config.yaml
activation: "swiglu"
normalize_top_k: true
qk_norm: false
parallel_block: false
init: "normal"
init_std_qkv: 0.0189
init_std_down: 0.0
beta2: 0.99
grad_clip: 2.0
decay_fraction: 0.937
final_lr_fraction: 0.0
seq_len: 1024
dataset: "wikipedia_en"
Below are experts of layer 7 (counted from 0) of a mixture-of-experts language model. Rows are named router (the router's row for the expert), down (a neuron's output weights, with its number) and show model dimensions 512-639. Each number is 200 + 30 x the weight over its row's rms, rounded and kept within 0 to 999.
Before each expert's rows: "raises" lists some tokens whose logits its average output raises strongly, later layers aside. This comes from a sample of Wikipedia text that the model never trained on.

# expert 29
raises: "\n", "-", "|", " |", " ", "In"
router,203,188,184,127,157,216,184,181,160,229,212,163,196,195,124,206,186,214,185,154,170,238,132,256,223,179,200,231,187,167,178,181,228,178,186,244,259,185,231,241,156,188,208,198,221,161,216,169,186,151,169,213,218,172,197,178,205,219,244,161,210,198,266,163,186,208,220,212,183,219,231,225,194,179,216,224,173,174,213,207,177,194,150,186,251,264,193,227,220,206,194,156,175,227,213,199,188,166,276,250,202,169,233,142,263,129,243,208,215,202,163,202,223,185,185,252,222,202,152,171,197,257,217,218,226,223,225,237
down0,132,164,208,203,184,230,202,188,227,224,124,246,179,149,199,190,192,269,198,200,202,188,204,210,183,221,189,185,192,207,177,198,184,284,225,182,262,229,222,200,167,141,212,243,179,216,193,219,212,152,204,175,195,209,197,220,223,254,233,220,237,217,143,207,185,224,203,173,185,249,238,223,199,260,201,123,173,189,228,203,221,211,152,249,142,203,208,222,235,166,169,199,221,212,196,167,189,186,187,184,216,152,198,191,236,166,182,194,230,221,220,243,222,241,190,204,184,212,196,202,177,201,239,154,230,172,209,231

# expert 41
raises: " ", ".", " |", " in", " a", "/"
router,162,143,172,245,184,236,203,248,197,193,175,236,235,220,238,202,286,200,221,205,206,205,202,257,234,223,239,190,245,261,169,143,217,227,234,195,210,230,248,214,114,116,230,208,216,238,222,243,191,144,191,201,189,202,162,171,226,191,197,151,220,225,200,137,230,197,217,188,187,207,217,225,169,215,256,173,169,186,231,201,214,206,180,210,186,199,224,215,190,210,215,193,230,192,209,216,198,228,268,177,173,207,199,196,246,145,242,218,223,185,180,197,220,205,249,233,167,183,183,235,186,265,219,188,185,251,183,206
down0,186,227,245,128,127,170,187,179,184,189,244,183,186,248,83,176,173,204,176,203,138,137,207,228,182,198,183,206,185,186,175,146,196,204,247,165,225,178,222,202,204,183,235,166,230,209,228,169,199,176,179,194,223,163,222,193,194,203,181,248,181,271,171,268,244,226,127,244,230,153,179,253,230,193,203,190,236,176,247,230,192,147,201,246,199,168,185,214,203,195,165,158,164,236,164,157,212,179,188,174,179,175,93,202,124,237,152,166,195,186,189,188,166,147,235,178,225,189,202,170,171,193,192,238,180,238,212,250

# expert 2
raises: "-", "|", "====", "==", "In", "A"
router,246,183,198,184,210,237,213,209,187,171,204,175,227,186,191,231,163,192,194,157,186,216,210,242,189,189,241,251,159,177,256,215,177,219,228,153,271,206,225,207,167,194,179,222,228,150,198,167,207,181,131,179,182,201,199,170,213,190,244,211,197,244,200,204,178,247,230,172,208,201,169,187,201,186,168,201,177,141,162,228,199,211,206,181,219,225,202,218,222,208,224,193,150,204,249,159,106,230,233,174,180,204,222,246,247,170,249,240,215,205,160,251,216,218,219,161,191,238,136,143,184,172,206,187,249,189,229,228
down0,214,213,163,216,215,157,189,195,256,201,209,161,179,205,210,208,175,215,161,224,167,198,177,166,176,220,156,199,207,227,160,153,256,190,159,215,223,192,237,186,167,229,202,178,270,187,260,175,216,229,172,224,176,229,151,213,194,258,114,190,206,164,229,204,222,263,202,219,109,223,187,238,180,160,118,246,201,203,209,214,191,228,167,138,205,200,182,233,227,230,209,189,242,256,162,193,282,172,214,178,249,201,182,240,198,246,184,225,233,225,267,174,184,203,208,186,217,217,188,196,241,231,170,207,233,248,252,242

# expert 34
raises: " ", " single", " new"
router,227,165,226,211,201,202,212,247,202,230,202,153,256,171,168,221,196,126,261,172,187,224,151,213,146,214,190,175,214,210,164,208,240,201,188,175,199,250,139,126,166,221,231,173,227,195,222,206,210,176,234,160,203,170,190,153,229,215,167,159,177,173,200,265,237,209,193,196,173,200,186,211,163,222,171,215,128,235,173,194,198,193,215,219,208,205,238,221,192,146,198,195,204,129,188,221,192,190,230,257,195,206,164,137,190,160,177,214,236,175,246,260,205,191,161,210,178,230,170,172,172,173,212,209,144,191,205,150
down0,226,181,176,202,168,176,180,233,197,228,197,187,230,238,233,156,192,206,185,181,185,173,205,190,182,220,198,216,187,193,171,170,218,175,219,213,185,181,206,230,227,305,261,175,173,162,209,202,161,215,218,172,183,249,199,228,221,185,228,237,188,207,189,252,166,225,177,203,215,181,177,221,220,220,163,210,213,254,204,225,177,185,179,207,205,217,217,184,191,239,197,167,169,228,166,249,170,221,183,212,188,176,172,197,201,238,133,152,187,237,174,206,210,212,226,223,160,238,225,214,185,221,188,243,170,241,221,173

# expert 44
raises: " first", " same", " last", " original"
router,124,164,195,188,90,213,226,193,191,185,191,236,229,186,224,164,216,181,198,237,162,240,214,198,181,220,204,163,148,192,234,242,225,180,163,254,222,210,197,159,191,197,209,219,189,264,207,231,193,202,180,198,235,244,172,193,208,174,191,207,199,210,222,203,221,200,179,216,239,174,202,218,174,194,269,189,204,205,172,178,203,237,142,175,202,180,200,212,189,190,192,192,202,203,227,226,167,206,159,230,169,248,192,197,214,156,245,170,225,231,212,228,215,228,217,201,210,259,142,210,219,171,235,175,235,201,263,212
down0,171,184,230,176,153,201,228,178,153,226,185,224,233,173,173,190,176,212,200,191,218,177,187,201,189,229,228,184,148,184,231,242,205,224,193,212,160,229,211,233,209,231,170,210,152,195,200,275,229,165,187,245,215,219,153,212,196,155,210,151,206,223,207,225,254,233,219,212,181,214,221,195,179,237,199,183,193,263,194,171,213,243,219,173,175,193,197,205,221,154,187,214,148,153,164,224,171,194,172,182,264,191,240,172,192,165,216,177,195,193,194,255,180,199,202,197,263,160,209,179,208,210,213,166,242,174,204,220